python train.py --experts_per_token=4 --norm_eps=1e-06 --positions="rope" --max_steps=4113
Below are experts of layer 9 (counted from 0) of a mixture-of-experts language model. Rows are named router (the router's row for the expert), gate (a neuron's input weights, with its number), up (a neuron's input weights, with its number), down (a neuron's output weights, with its number) and show model dimensions 0-191. Each number is 128 + 32 x the weight over its row's rms, rounded and kept within 0 to 255.
After each expert's rows: a language model's description of what the expert responds to. This comes from a sample of Wikipedia text that the model never trained on.

# expert 15
router [125 101 117 116 114 139 133 141 142 135 103 150 102  95 126  79 118 102 175 134 157 162 128 150 124 115 136 130 128 113 123 152 136  84  96 148 190 105 108 140 135 101 236  99 170 135 147 172 144  84 113 105 116  59  46 138  67  84  91 111 127 132 181 147 176  92  82  76 116  96 131 143 171 117 111 121  94 181 147 118 115 121 162 155 133 123 133 100  92 112 142 138  98  91 130  83 122 147 111  97 106 155 173 171  84 107  75 114 124 128 124 156 188 142 126 110 105 128 128  95 152  78 192 102 100 152  78 133 107 138 156  78 186 120  99 118 129  93 107 130 171 144 111 128 114 110  93 151 110 118 180 115  86  70 191 186 133 111 124  91 161 110  92  67  73  80 130 134 136 144 147 128 151 207 106 106  86 186 166  96 158 138 205 138 165 106 109 192 129 157 128  82]
gate1 [ 65 110 126 136  95 152  86  83 144 109 108 153 129 150 161 133 130 134 127 127 161 169  90 186 115  92 167 100 118  92 120 154 114  73  75 145 162 168 138 115 181 122 176 111 123 142  90  98 155  81 217  95 108 130 125  95 137 136 144 125 154  97 149 118 138  84 136 119 105 111 113 152 122 138 123 163  68 205 148 152 185 125 133 152  70  63 121  49 151 151 104 141 119  90 132 154 102 130 103 115 154  84  64 109 130  90 123 110 100 126 141 144 144 114  94  95 108 124 126  72 106  53 124 163 121 174 109 101 103 124 136  86 132 113  95 166 141 133 119 123 125 154 171 101 114  96 154 138 164 136  57 148  69  82 162  90  71 100 100  39 115 138 149 148  43  51 138 125 158 146 146 177 163 114 127 166 148 174 128 149 105 126 156 141 148 145 117 167 120 117  66 136]
up1 [129 125 122 114 144  87 131 131 113 176 138 102 116  70 120 142  84  91  71 162 140 169 171 183 137  98 124 140  82  96 123 152  86 156 150 116 136 117  63  96 138  95 127 107 169 146 127 137  85 109 124 117 134 198  94 198 122 128  96 172  59 178 132 124 146 110 102 126  92 158 116 128 140 138 129 103 136 141 108 137  93  81 110 147 148 132  95 177  96 141 136 129  69 169 165 102  79  80 122 121  89 112 156 116 157  95 113 144  64 110 192  59 128  73 174 131  74 188 126 134 137 162 119 115  83  93  71 138 135 176 106  96 104 140 139 105 148 176 176  80 156 162 116 121 144 132  53 200 180 143 168 137 133 159 169 148 130 107  77 123 150  86 138 151 225 128 139 124  96 117 162 113 108 120 142 157  98 127  96  94 198  99 151 127 155 127 133 139 125 142 151 185]
down1 [119  86  86 157 118 146 173 107  66  99 133  90  81 121 106 133  92 160 119 170 101 190  93 122 102 130 140 116 166 204  83 124 138 112 116 105 130  84 165 150 117 137  66 126 117 147 112 172 108 119 103 140 144 133 154 117 194 125 135 147 169 148  74  97 119  95 122 146 143 150 144 110  64 152 158  74 116 135 102 103  97  46 119 101  89 185 124 146 102 113 148 106 108 237 124  77 110 150 143 129 109 135 115  92  81 127 109 111 171 104 138  83  87 186 157 179 184  94 174 139 110 149 149  71 116 141 217 128 148 122 171 120 128 175 146 132 113 157 138 181 119 136 132 183 136 105  26  68 124 150 163 158  84 117 138 152 152 127 144 153 122 100 173  94 150  99  91 152 147 152 101 126 121  74 145 173 155 161 141 108 117 140 150 149 127 130 111 144 170 127 107 122]
What it handles: Open parentheses and pipes in numeric tables, unit conversions and climate data, plus prepositions after numbers such as at, under, approximately.

# expert 49
router [148 112  82 168 145 154 128 151 110  69 123 135 151 158 164 132 143 202 117 126 143  95  78 158 134  93 124  90  97 163 135 120 109 140 184 120 132 140 162  73 136 154 132 154 143 155 126 143 152 115  98 109  98 104 139 101 125 146 116 161 127 175  94  73 127 101 193 157 127 138 142 146 114 168 115 104 168 147  79 126 135 141 108 141  91 132 116 164 108 104 156 194 165  90 146 152 120  96 145 108  41 113  97 124 147 155  69 133 113 189 115 147 138 134 141  97 125 117 119  97 132 152 146 106  63 135 106 114  99 125 158 211 120 154  64 119 151 204 142  98 182 138 137  94 133 160 139  96 151 106  93 144 186 132 167  83 161 152 145 160 138 172 153  81 183 233 171 110  75 130 105 153 143 171 133 124 139 110 145  51 112 101 153 152 176  82 197 135  83 142 181 119]
gate5 [ 67 159 105 137  65 109  98 146 131 138  66 160 142 102 132 112 113 101 150 150 115 154 110 144 117 142  77 164 116 217 129 136 131 111 146 148 132 141 170 100 122 126 134 142 116 168 125 160 168 130 114 168 150 152 103 120 242  93 116 170 116 133 116 145  57  98 129 100 168 157 161 102 105 142 143 150 161 177 115 142 103 103 183 148  85 103 170 182 101  87 230 108 196 149 117  93 163 104 133 109 133 143 104 110 162 128  88 147  92  83 103 120 141 114 124 129 118 152  58 134 113 107 148 146 147 140 141 147 127 125 102 112  88 157  45 137 155 156 156 147 147  96 115  73 140  66 121  49 139  97  97 175 154 154 152 107 159  99 102  87 132 185 140 123 164 176  87 154 161 127 154 151 197 139 170 161 125 130 148 128  84 154 101 173 122  88 168 130 139 163 115 145]
up5 [130 109 155  95 163 106 169 144  97 107 131  99 170 189 107 107 123 118  98  79 187 151  73 102 122  88 111 121 123 152 101 163 168 163 121 128  92 149 177 118  99 154 183 106  81  87 151 137 226 175 121  85 154 113 146 176  90 117 106 132  74 161 114 118 111 202  82 189 148 131  95 163 113 148 149 100  90  61 109  94 134 106 136 104 129 114 101 200 123 132 161 131  82 114 140 160 192 115 141 149 116 115 101  70 138  96 130 162 146 129 117  90 101 161 127 148  64 105 133 164  71 120 140 129 141 151  78 145 112 162 123 139 146 156 192 114 144 112  59 161 150 144 120 143 166 142 134  95 123 105  79 168 149 125 168  98 132 125 185 106 164 157 144 137  51 127 141 127  74 171 156 109 154 110 103 168 155 107 175 116 148  87 119 189 105  93 140 154 127  82  90 109]
down5 [127 136 116 145 137 132  80 122 120 114 112  35  85  90  59 156 166  99 115 145 147 208 106 136 168 117 160 121 113 157 155 110 141 153 157 155 122 120 110 115  93  88 197 113 135 128 101 138 128 195  63 112  65 148 123  84 152 145 107  92 152 125  54 110  53 111  87 141 124 123 118 156 115  87  64 133 121 159 175 135 160 193 160 141 134 144 102 151  98 154 118 120 136  57 105 146 170 128  85 117 102 105  93 130  90 158 103  75 155 178 149  97 111 148  98 110 148 115 134 184 148 165 121 138 127 147 148 125 182 126 173 114 159 158 127  84  62 157  87 193  60 155  92  83 149 100 135  94 161 157 104 209 115 131  90 177 164 128 155 108 130 134 161  99 121 137  92 119 128 148 159 105 137  96 132 121 151 125 138 176 133 111 170 142 133 194 135 151  93 129 106  97]
What it handles: Word pieces inside and ending foreign surnames, especially Slavic and Hungarian, such as -ová, -ić, -ov, -czy, and accented á.

# expert 4
router [170 116 112 162 168 157 136  69 180 151 139 147 109 119 154 123  91  86  82 162 112 144 187 122  89  83  78 144 139 140 132 177  93 126  80 111 131  80 115 156  80 151  81 141 133 165 143 161 109 133 142 142 124 146 133 148  69 112  99 177 144 156  98 177 141 121 106 159 184 132 100 121 139  93 110  71 109 178 119 113 104 133  86 126 142 122 140 108 102 113 123 157 168 109 163 111 194  77 117 117 119 150  84 170 100  98 133 152 159  76 163  97 131 184 129 128 136 213 124 149 136 113 150  93 114 152 189 159 126 176 153 131  81 122 161 133 106 120 140 114 174 174 126 179  88 122  49 129 119 122 127  79  35 163 152 140 128 127 117 166 102 144  85 101 113  67 118 160 141 126  97  99 144 129 159 135 165 125 156 153 147 100  52 145 186 108 112 177 174  82  73 180]
gate0 [128 150  91 110 114 147 118  84 139 196 119 107  85 139 110 123 136 172 155 147  88 159 134 106 139 149  71 159 186 129 102 119 128  64 126 120 128 141 149 195 158  96 110 128 120 152 118  93 125 143 170  66 133 131 186 186 111 105 124 128 175 173 140 169 129 160 138  97 140  87 174 124 157 157 122  89  59 233 135  99 115  99 150 189 152 123 119 147 103 131 136 116 167 121 148  84 166 102 120  91 182  51 116 140 136 122 135 128 156 128 184 133 107 156 100 122 117 142 151 190 121 127 181 161 100 172 117  91  83 151 167 139 126 175 174  83 127  96 172 130 133 160 148 110  95  84  61 157 125 138 121  89 106  97 141 126 168 151 115 123 138  98  36 134 174 133 135 106 191  72 114 156 152 126 138 123 129 103 116 104 154 137 138 205 146 146 120 142 109 130  61  68]
up0 [177 102  95 160 119  83 120 125  70 152 164 108  74 127 184 113 195 151 138 129 110 165  82  92 120 159 118 153 131 130 130  89 126 140 156 154  86 229 157 106 144 143 142 165  64 171 107 130 126  83 130 136 129 114  88 108 119 135  80 111 107 134 120 153 112  98 116 131 111 140  81 141  96 154 131  86  94 143  73 105 119 148 112 131 100 114 115 129 112 133 187  95 157  96 161 101 107 164 139 150 152 136 105 156 154 142 162  96 132 177 105 135 141  72  92 164 157 134 164 151 108 128 108 121 148 137 113 139 118  86 119 124 150 125  55  78 106 154 119  93 150 164 132  96 179  77 118 154 178  47 100 202 200  59 122 164  82 169 125 111 163 133 164 136 157 176 172 119 126 221 133 152 165 114 123 173 168 120 130  71 103  93 169 137  84 171 130  77 105 140 111 134]
down0 [ 70 159 126 171 117 127  78 199 115  57 141  95 153 123  78 162 104 133  76 112  76 193 154 187 138 128  86  84 106 110 104 134 190 106 134 158 145  95  51 142 132  97 180  94 141 135  97 162 154  89 168 184 149 143 167 104 195 177 130 122 139 113 173 167 129 128 165 165 152 146 127 111 127 139 173 150  96 135 106 108 114  77  69  77 134  79  92 168  60 108  90 170  62  77 108 199  89 151 186  82 165 152 150 136 106 115 151  94 140 133 132 119 127  98 113 124 110 123 113 113 191  85 117 123 109 118 127  97 105 142 129 125 149 154  91 116 183 148 172 110 126 119 153 150 135 112 140 113 125  92 119 125 122  91  98  70 116 156  82  88 135 147 122  92  98 111 123 122  92 159 129  92 124 113  75 100 144 138 154 105 186 173 174 177 118 103 151 126 140 127 109 140]
What it handles: Single capital letters or short pieces that start a foreign proper name in lists, tables, and casts, such as N(ilo), S(athya), K(uthiravattom).

# expert 62
router [ 86  75 186 122 143 153 157 135 152 166  62  60 133 126 143  98 119 171 142 141 142  53 144 136 129 159 129  73 101 138 148  89  83 110 126  85 124  90 102 223 106  92 181 101 139 145 145 119 111 170 100 144  92 163 102  99 103 157 125 157 139  54 128 114 127 105 151 147 122 145 128 182 136 157 112 105 124  76 117 126 153 156 105 140 109 156 134 160  68 147  88 141 137 177 145 136 143 183  98 106 159  74 148 115  89 132 135 114 148 107 183 150 146 147 154 101 120 136 145 186 164  84 159 100  88  70 182 136 103 153 130  92 125 126 129 140 149 120 126 127 147  60 157  96 196 143  84 173  93 113 166 121 113  87 148 180  80  64 120 173 131 176 128 106 136 148 160 117  99 180 134 119 180  80 149  99 173 132 110  84 135 114 185 137 109  86 102  96 120 100  85 178]
gate2 [118 107 113  87 135 118 125 154 122  73 136  95  99  61 154 156  94 137 134 169 154 126 145 154 192 125 135  93  56 123 121 170 142 100 103 150 152 112  56 160  80 135 152 178 172 161 134 154 150 122 165 189 100 133 130 123 136 153 125 168  99 136 141 134 100 178  93 100 110  83 105 142 118  95 115 108  85  98 152 109 173 114 114 105 185 149 137 113 112 135  78 123 113 104 128 123 166 115 166 192 152 178 138 132 158 108 162 126 150 121 110 107 139 183 133 140  95 149  80 136  97  81 144 133  96 131 202  73 117 153  96 172 138 161  47  76 140 178 152 126  74 145 186 132 146 121  81 158 129 151 166 124 134 145 122  94 121  77 161 128  75 202 102  84 182 137 113  94 180 164 179 133 133 138  73 130 144  75 104 117  55  97 172 151  99  75 160 145 121 151 108 124]
up2 [122  99 139 194 144 130 134 137  75 110 141 158 102 116  86  97 212 112 104 140  96 152 134 124 176 134 144 106 114  87 130 180 135  70 106 110 125 116  69 126 167 124 100 164 131 135 117 153 152 136 120 163 117 102 140 178 118 116 123  88 103 140 124  97 149 162 161  97 209 130 121 124 162 168 124 163  93 122  99 145 114 180 155  74 108  61 105  82 131 109 171 124 150 103 170 129  89 140 175 125 135 168 174 139 137 129  89 162 127 134 121 119 102 109  88  73 131 133 169 134 110 148  98  86  90 154  83 156  79 146  94 152 211 100  66 114 190 138  72 156 126 135 120 170 125  83 137  85 221 132 142 139 173 141 123 149 153 154 157  92 126 176 197 133  97  80  89 107 148 149 156 126  88 121 113 115 111  92 140 118 144 115  86 205 126 125 136 145 169 176 199 174]
down2 [ 64  91 118  83  87 117 121 156 179 167 168 111 101 119  92 178 101  98 178  96 149 181 137  97 126 115 110 151 134 171 110  66 132 153 151 154  67 121  85 142 112 107 114 182 190 173 104 162 139  86 161 184 147 167 122  89 116 101 177 163 129 156  98 195 113 161 156  82  60 116 188 130 144 113 106 185 139 110 148 111  97 157 122 157 135  87 144  98 128 211 110  97 117  97  92  61 119 120 111 131 135 190  94  94 148 109 147 146 137 118 140 118 110 162 150 117 141 121 111  88 127 107 143 148 109  92 174 172 138 158 147 148 179 160 157 144 104 109 105 123 174 114 125 142 122 152 148 128  66 126 170 135 172 150  70  85 129 141 164 127 173 173 103 108 159 120 117 143 136 123  66 127  97  91 117 210 180  94 101  88 117 172 149  63 140  85 117 126 101 145 140 136]
What it handles: Commas, periods and "and"/"but" ending a clause or phrase in narrative sentences, including punctuation combined with quotes or parentheses.

# expert 52
router [141 134 133 118  97 112 128 130 136 134 102 127 135 140 165 133 155  59 134  93  85 111 131  93  93 162 114 123 128 120 140 152 166 153 157 133 152 149 127 103 103 152 138 125 137 168 145 130 120  99  90 149 146 131 147  58 114 170  96 159 153 134 102 114 114 100 124 194 118 180 105 158 139 161 173 115 174  77 134 103 159 194 128  93 123  88  92  84 160 105 159 129 118 210  84 203 114  89 111 148 200 118 138  63 106 137  60 107 114 172 105 145 195 144 133 143  89 155 109  80  77 122 115 144  92 120  89 132  89  74  72  85  92 168 127 148 169 109 126 155 183 125 153 121 151 144 129 144 143 112 127 128 143 189  77 104  98 108 137 115 131 150 149 156  80 141 185 110 157 153 109  69 141 193 154 157 174 199 112  98 140 106 114  38 123 162 153  78 146 100 150 179]
gate1 [164 122 236  69 191 123 108 110 146 126 141 149 207 105 115 112 163  84 133  98 133 147 141 175  91 132 122 140 144 132 142  77 192 106  82  73 140 118 115 109 117  54 126 121 134 101 101 102  91 160 107 163 138 205 148  77 121 127 136 183  97  87 189 165  99  89 103  91 134 191  73  88 117 110 122 113 143 162 166 113 156 160 126 112 138 110 110  66 111  82  83 118 170 190  64 117  91 118 126 187 127  99 151 139 167 153 133  97  78 147 157 137 124  86 131 104 138 150 163 133 135 115 111 204  75 110 115 165 130 137 122 131  77 149 137 122 146 116 152 140  98 149 161 123 103 129 171  87  83 142 110  97 131 132  76 156  91 115 136 112 117 176 114 120 107 159 148 125 123 102 112 125  87 170 118 152  93 120 129 173  76 131 116 127  55 153 168 106 175 113 123 164]
up1 [112 155  85 128 108 132 133 127 146 173 140  71  93  93  97 104 113 132 136 124 150 138 141 134 136  57 148 107 130 117 130 138 211 177 102 107 111  40 102 134  90 142  71 104 164  94 135 102  73 125 138 112 110 101 111  97 147 155  53 101 105 132 132 153 107 119 119 101  92 109 133  87 101 136 150 233 118  66 135 151  53 114 108 139 114 160  83  91  94 124 151 164 125  94 116 133 206 116 101  77 149  69 131  69  84  80 107 161 168  98 126  90 146 105 153 199 121 113 152  78 134 123 152 141 147 122 135 125 155 141 197 156 147 108 114 131  97 120 133 153 132 148  90 164 123 146 138 140 115 143 119 102 136 131 142 102  96 120  49 126 137 122  86 156 115 130  95  53 134 152 103 148 117 122  89 136  63 197 134 172 115  72  99 129 131  78 149 127 165  88  86  86]
down1 [106  70 146  79 134 113 128 157 106 146 153  84  99 107  98 139 129 154 118 135 113 130 114  90 166 106  99  63 102 105 164 167  68 138 116 138 102  71 108 115 170 134 106 142 159  69 136 130  78  98 146  99  94 133 166  83 152 140 112 175 141 180 159 151 115 134 110 106  95 104 160 119 157  63 116 106 188  60 143 157 132 134  99 120 122 107 146 111 116 172 204 141 122  48 176  81 166  99 131  94 107  95 105  99 150 126 132 182 105 142 147 121 152  84 137 162 162 153 126 156 112  99 136  88 152 189 117 135 131  87 174 159  91 135 127 144  75 159 156 101 187 113 173 161 119 131  69  61  96 141 116 135 106 122 138 155 128 140 159 149  86 118 157 204 106 118 185 141 185 160 121  90 141 112 160 173 158  95 102  90  82 127 126  74 130 119 109  85 164  78  98  62]
What it handles: Common English first names and periods after initials in author names and citations, such as John, William, J. L., G. R.

# expert 38
router [137 122 113 182 123 179 146 148 184 120 103 104 155 135  98 113 109 153 139  81 138 115 172  54 127 131 121 167 170 134 146 152 112 142 130  93 177 127 130 178 116 116 186 202  99  74 128 145 183 137  95 134 115 119 106 197 113 170  97  98  90 152  99 143 140 201 147 146 109 142 173 127 130 102 121 137 103 164 145 126 140  68 154 142 106 132 143  83 129 129 149 156 123 134  86  96 118 107  72 154 152 157 140  78 121 151  94 150 150 128 139 135  92 179  92 177  55 205 178 118 134 133 156 138  98 141 147 161 153 105 126  87 122 113 104 137 112 124  78 140  95  73 111  92 112 155 127  65 113 110 133 169  68 115 163 131 162 154 156 164 128 159 149  93 105  85  87 127  63 182  84  86 149 111 173 146  71 124  71 126  80  92 160  63 121 164 144 106 108  77 143  78]
gate0 [184 138 164 141 116 122 129 113 146 112 111 152  85 115 132 125 146 166 168 105 113 161 110 159 161 117 119 130 125 159 118 106  98 117 138 135 183 130 107 131 128 108 141  80 121 113 204  93 153 136  88 137  98 156 171 121  88 167 114 123 183  83 162 179  99 156 126 198 166 154 101 198  98 145 179 131 140 127 130 136  61  43 137 146  84 109 168 137  72 164 122 188 102  94  93 120 159 112 109 117 136 109  90 122 169 153 163 145 142  99 113 137 111 149 118 149 105 117 120  84 231 185  93  87 109 107 131 127 109 119 174 125  92 143 100 124 168 203 164 138 124 131  96 124 152  98 142 116 152 118 137 142 109  72 165 105 108 157 198 166 147 190  73  82 119 104  82 168 117 171 121  84 113  87 178 158 107 150 127 133 155 165  82  61 109 136  74  88 162 131 154 106]
up0 [ 80 100 130 112 103 110 156 128 117 124 170  90 171 122 102 109 106  80 127 102 134 128  75 134 115 149  83 146  91 113 160 147  68 181 196 110 128 101 137 116  79 180 128 172 158 111 113 170 107 151 142 189 171 120 139 162 133 149 176 164 106 171 161 140 125 139 145 124  54 173 136 192 135 106 139 163 100 156  84 118  80  67 128 105 130  94 122 120 170 126 170 103 114 200 137 155 173 172 148  45 162  67  93 112  96  81 112 144 118 122 151 121 190  96 168 172  53  96 165 155 159  94 139 132 104 207 129 119 166 110 102 129 141 126 159 164 129  69 124 167  45 116 161 116 106 147 150 112 122 140 152 121 127 135 155 145 101 168 124 130 110  43 173 141  86 157 114 135 148 103 113  96 127  73 153 116 152 118 113 149  96  86 123 137  96  94 124 158 115 127 116 145]
down0 [129 173 192  85  71  79 233 109 164 116 124 155  67  62 132 144 186 153 112 102 172 129 127 107 180  87 106 123  37 103  98 196 166 104 179 104 100 153  68 104 150 124 123 117 127 160 162  74  66 179 107 121 119 139 127  76 134 160 113 143 117 121 131 112  73 172 107 114  90 129  69 146 131 174 139 118 157 103 153  80 112 172 166 136 121 114 105 116 135 154 107 122 110  90 114 180 124 117 122 120 124 147 153 140 135 108 119 141 189 126 119 121 151 118 106 117 129 105 132  48 122 192 123 120 139 107 160 110 174 103  96 162 109 130 103  75  82 107 171 163 154 173 113 148  66 148 115 138 115 154 116 112 185  89 138  48 155 105 100 130 118 131 151 145 127 110 130 141 186 133 123 120  98 105 138 132 151 181 158 164 160 146 102  98 117 108  60 111 140 131 140 102]
What it handles: Articles and possessive determiners before a noun, mostly "the" after prepositions, also his, their, its, her, this.

# expert 56
router [124 140 111 105  99 150 121 117  82 120  85 170 184 167 124 159 171  79  77 128  93 101 111 118 108 104 137 101 153 125 109 112 169 147 123 156 132 118 122 104 119 149 141 122 101 141 158 175 139  73 105 145  96 136 177  90 101 201 106 154 123 126  89  85 147 102 139 146 167 127 109 143  94 174 149 150 140 148 147 118 177 150 142 135 119 102 128 104 144 103 168 148 112 130 113 176 144 139  51 117 176  90 169 118 173 159 143 104 138 190  66 132 115 104  69 114 128 132 138  48 101 136  98  92 144 115  70 198  78 106 163  92  96 120 172 169 113 114 158  83 115 149 120  89 126 147 162 128 104 111  58 169 188 154  84 199 120  90 171 129 134 183 169 136 121 186 154 187 131 108 102 165 118 131  91 135 155 160 126 147 132  80  97  96 164 117 124 196  83 114 120 212]
gate1 [116 102 151 162 113 155 106 145 178 128 158 133 162  90  77 158 167  28  67 176 112 176  89 177 178 160  95 149 159 163 109 110 113 178 203 143 146 168 125 103 107 186 123 131 114 151 133 160 116 100 163 101  71 112 119 145  99 174  87 155 161 112  93 120  87 110 158 155 126 172 112 139 150  81 126 165 156 161 158 124 162 107 131 120 177 137 126 113 146 126 172 131 122 131 143  88 165 130 151 137 132 134  89 108 137 137 137 153  88 146 111 105 153  56  86 148 165 122  94  95  75  64  86 141 141  84 120 140 107 110 161  88 166 109 134 121 117 172 173 142  75 170 192  54 170 113 135 163 131 145  86 126 118 171 104  78  85  66 136 171  81  95 143 121  84 119 146 153 179 139 117 101 139 110 126 134 115 147 190 111  95 164 151 100 152 121 148 140 155 176 108 175]
up1 [171 159 135 146 116 132  86 176  75 106 175  56  40  93 111  81 118 111 176  94 105 188 127 134 185 124 140 124 166 138 116  96 115 142 156 148  92 128  38  84 222 146 150 116 113 135 111 157  93 137 141 134 114 121 153 147 134 186 125 100 184 116  80 197 137 143 127 165 145 129  95 137 100 144  60 129 139 172 120 167 103 159 135  69 126 122 143  59 152 111 137 107 162  99 139 110 137 132 124 175 140  93 126 131 126 119 167 167 110 152 145 104  79 103 178  84 134 114 129 150 145 126 111 104 119 129 140 103 106 169 156 126  96 131 107  77  99 139 162  98 153 132 130 145 116 130  88 176 143 126 201 133  92 145 139  89 161 112 134  53  78 140 123 112 123 172 119 111  40 110  83  78 105 149 145 157 154 104 167  68 190 180 105 136 137 152 123 136 102 114 106 133]
down1 [ 49 107 169 169 149 115 176 111 160 139 118 159 145 110 112  90 133 175 136  95 117 214 107  94 124 135 136 206 127 128 105 196  79 123 159 172 102 161 108 143 178 130  81 202 193 129 140  93 105 178 123 143 129 146  93 177 127 135 142 110 111 116 142 153  98 105 137 151 130 125  94 124  89 157 110 108  99  83 160 196 113 130 147 116 139 105 160 119 109 128 130  86 137 142  76  92 126 100 149 121 134 149 111 150 134 113 155 169 162  58  50 148 183 157 184 124 142 143 132 161 173 158 162 152 139 101 153  77 100 187 135 168 157  96 121 144 144 117 128  88 177 149 142 110 132 104  65  84 118 192 137  88  92 143 137 147 157 182 114  94  77  78 134  99 127 109 131 158 112 105 101 159  90  96  81  85 118 118 109 110 212 135 115 150  85  96 154 113 104  99 113 156]
What it handles: Family names and last name pieces after a first name, such as Smith, Brown, Jr, -ley, -son, also University after New York.

# expert 31
router [105  67 151 156 141 123 140 130 145  72 181 160 137 114 116 156 146 101 126 153 155 135 205 160 120 138 103  57 164 119 142 160 205 145 124 119 111 199 165 138 133 159 158 141 225 155 115 129 108 148 138 182 141  78 119 130 136 132 101 169  56 119 215 144 131 100 149 104 120 165 113 121 143 130  96 105  28  98 127 120 139 144 123 145  98 106 141  91 114 152 127 162  97 141 113 122  85 114 151 133 127 154 175 145 153 136 120 117 129 104 123 138 154 155 174 143  91 125  95 129  91  62 115 137 113  59 140  79 138 159 164 146 161 165 123 176 160  96 159 109 127 136 104  95 126 115  67  59 125 146 124 104 155  61 124 111 132 155 178 104  95 106 122 117 131  82 122  98 128 101 177 170 170 144 124 130 149 167  82 167 113 123 179 129 102  22 164 110 137 121 160 119]
gate0 [140  93 125 105 178 105 134 130 145 108 161 142 115 103  99 149 168 134  77  71  93  69 114 166 162 196 173 159 110 164 125 165 122 169 147 112 128 152  91 108 104 168  72 126 201 128 132  83 122 116  59 154 151 151 112 169 104 131 166 156  89 223  67 140 138 174  97 125 160  84 154 137 119 107 117 112 119 112 132 150 116 173 125 111 173 100 117 119 124 119 149 145 184 122 156 110 153 159 158 136 103 164 150  79  90  61  90 115 105 153 123 157 158 121 121 144 162 167 161 126  92 158 104 171 152 102  73 174 172 139 113 142 151 130 123 168  65 119 119 121 143  94 151 129 111 105 143 115  95 152  86 109 134 123 153  79 100  59 121 168 175 164 150 162 187 130 179  88 128 108 155  98 136 176 176 172 123 164 100 137 149  95 130 120  83  62 182 128 106 112 201 114]
up0 [ 93 147 137 114 162 135 104 212 123 171  54 120 144 123 156 159 131 178 122 164 160 107 131 118 112 143 104 115 129  86 169 112 166 115 142 212 177  91 143 162 143  98 154  97 126  89 125 148 141 144 140 182 151 155 147 163 168 140  92 143 110  81 105 100 140  90 142 111  27 154 147  77 110 115 140 147 128 141 132 161 121 112 117  91 176 165 152 158 162 134  89 132 123  91 123 138 143 144 122 137 113 154 105 151 105 153 127  95 115  76  87 152 105 113 124 156  98  91  63 103 103 103 139 193  70 102 113 121  96 101  67 186 154  96 176 120 115 226  84 135 158 155 114 171 127 214  96 155 104 140 120 154 141 196 127 173 112 134 132 122 103 156  84 117 120  88 143 110 125 136  81 128  97 118 157  42 135 148 136 183  92 111 146 149 154 126 107 104 175 159  96  97]
down0 [ 74 126  86 137 140 132  40 146 156  70 113 126 110 132 141  84 176 121 176 100  71  88 169 120 109 209 122 114 135 152  64 113 101 176 196  98 222 126  95 180 125 103 155 106 132 147 134 125 165 118  92 127 107 132 104 117 103 173 142 150  83 202 146  97  90 140  91 178 145 106 154 181 169 132 179 117 111 116  74 123 148 121 150 157 175 134 120 109  91 162  94 164 149  72 103 123 134 146 142 144 154  99 106 114 127 108 120 123 129 147 143 191 107 125 129 107 202 116 164 161 147 129 136 109 131 166 119 128 150 147 141  60 123  83 118 106  97  97 158 145 166 125 140 120 133 127 202 128 173  94 125  71 126 124 131 130  88 122 173 135 119 131 137 135 158 173 107 110 138 147 109  75  91 159 134 132 142 237 153 141 171 155 190 108 152 120 103 168 125 150 142 151]
What it handles: Prepositions and subordinators following verbs or nouns, such as brought to, threatened by, aim of, after, during, because.

# expert 50
router [ 92  95 103 172 101 103 125  56 122 177  97 133 144  93 105 162 137  65 154  96 147 103  85 141 101 100 130 112 174 113 145 111 144  92 101 142  91  92 196 122 153 140 100 147 125 160 130 127  91 136  74 113 112 161 138 110 129  94 171 130 134  76 131  91 132 141  99 119 118 180 124 152 136 117 144  33 131 106 157 105 148 104  91  91 185 126 164 125 114 124 109 159 174 148 106 135 104 131 110 115 172  69 150 108 113 135 159 128 109 171 137 149 170 110  58  78 168 149 189  88 177 108 155 162 148 100  90 151 114 165 157 191  77  83 139 141  90 182 132 144  94 160 142 108 121 173 136 141 168 117 123 150  99 126 143  75  72 126 126 129  78 140 125 182 178 160 153  84  98 115 164  80 169  93 129 148 141  82  91  95  57 125 152  92 113 192 158  73 155 104 181 139]
gate0 [ 93  83 128 114 107 124 113 134  95 164  65 120 102 152  74 121 119 129 144 156  67 129  73  92 132  93 116 129  95 190 114 105 131 165 165 145 103 156 172 131 116 133 126 232  85 184 126 115 153 152  67  87 147 141  76  49 152 106 102 127 162 178 182 118 115 127 125 110 155 111 144 122 129 152 140  75 173 112 104 113 172  92 129 124 115 151 192 174 101 130 137 127 129 121 100  80 126  97 123 112 195 116 114 173 118 125  91 129 137 168  97  95 177 120  73 124 184 114 240  76 166 137  91 102 169 145 157 103 116 129 111 131 102 112 128 176 171 111 133  99 122 117 178 103 137 139 103 113 150 142  77 150 137 149  85  86 187 164 174 136 150 146  98  96 125 113 168  84 124 134 119 169  81  93 119 148 146  93 101 121 190 127 160 107 127 104 117 103  72 160 107 118]
up0 [107  73 130 173 108 120 123 127 161 136 121 194 167 173 123  98 100 147 188 101 108 132  87  93 129 159  61 137 118  89  92  32 138 150 164 133 168 122  39 173 117 124 144 129 120 144 170 100 132 134 134 170 131 140 124 109 103 129  93 111 182 156  24 106 132 113 146 116 202 126 165 149 137 175  93 129 159 105 136 116 123 179 112 122 114 172 101 168 111  91 122 121 167 137 140 140 122 106 125 155  55 126 150 153 179 115  98 112 117 100 115  91 151 125 133 122 116 107 206 108 138  67 135 131 180 159 133 133 155 135 112 140 159 119 152  75  87 107 115 112 114 161 162  74 150 174 163 157  79  80 106 120 105 135  81  92  67 138 162  92 145 156  96 165 145 162 162 161  94 162 115 106 102 163 156  69 113 117 165 108 153  71 112 133 120  81 172  89  89 116 146 111]
down0 [104  86 103 119 147 114 130 135 147 139 194 198 159 122 160 166 156  53 175  96 159 120 151  78  87 140 107 132 123 114 128 119 143 136 135 172 132 101  71 167  99 173 140 147 114 165 122 151 123 125 126 130 165 171 132 111 121 137 140 105  79  99 127 111 147 122 111  97 125 128 126 110 145 107 101 170 141 141  92 171  83 130 158 105  70 107 144 105 133  19 126 149 145  81 113 156 144 106 144 176  87 153 159 143 101 138 143 103 151 172 129 141 172 125 122  93 198 113 128 139 140 114  96 192 114 114 144  70 157 166 194  93 126 101 134  75 114 116 208 155 119 178 111  83 114 185 145 186 166 112 108 140 168 133 171  96  76 109 123  88 121  86 152 104 126 135 145 106 127 135  62  84 129 109 156 141  64 180 167 178 139 171 106  63 117 199 155 155  86 118 139 153]
What it handles: Closing quotation marks, parentheses and brackets after titles or years, plus year "20" and decimal digits in tables.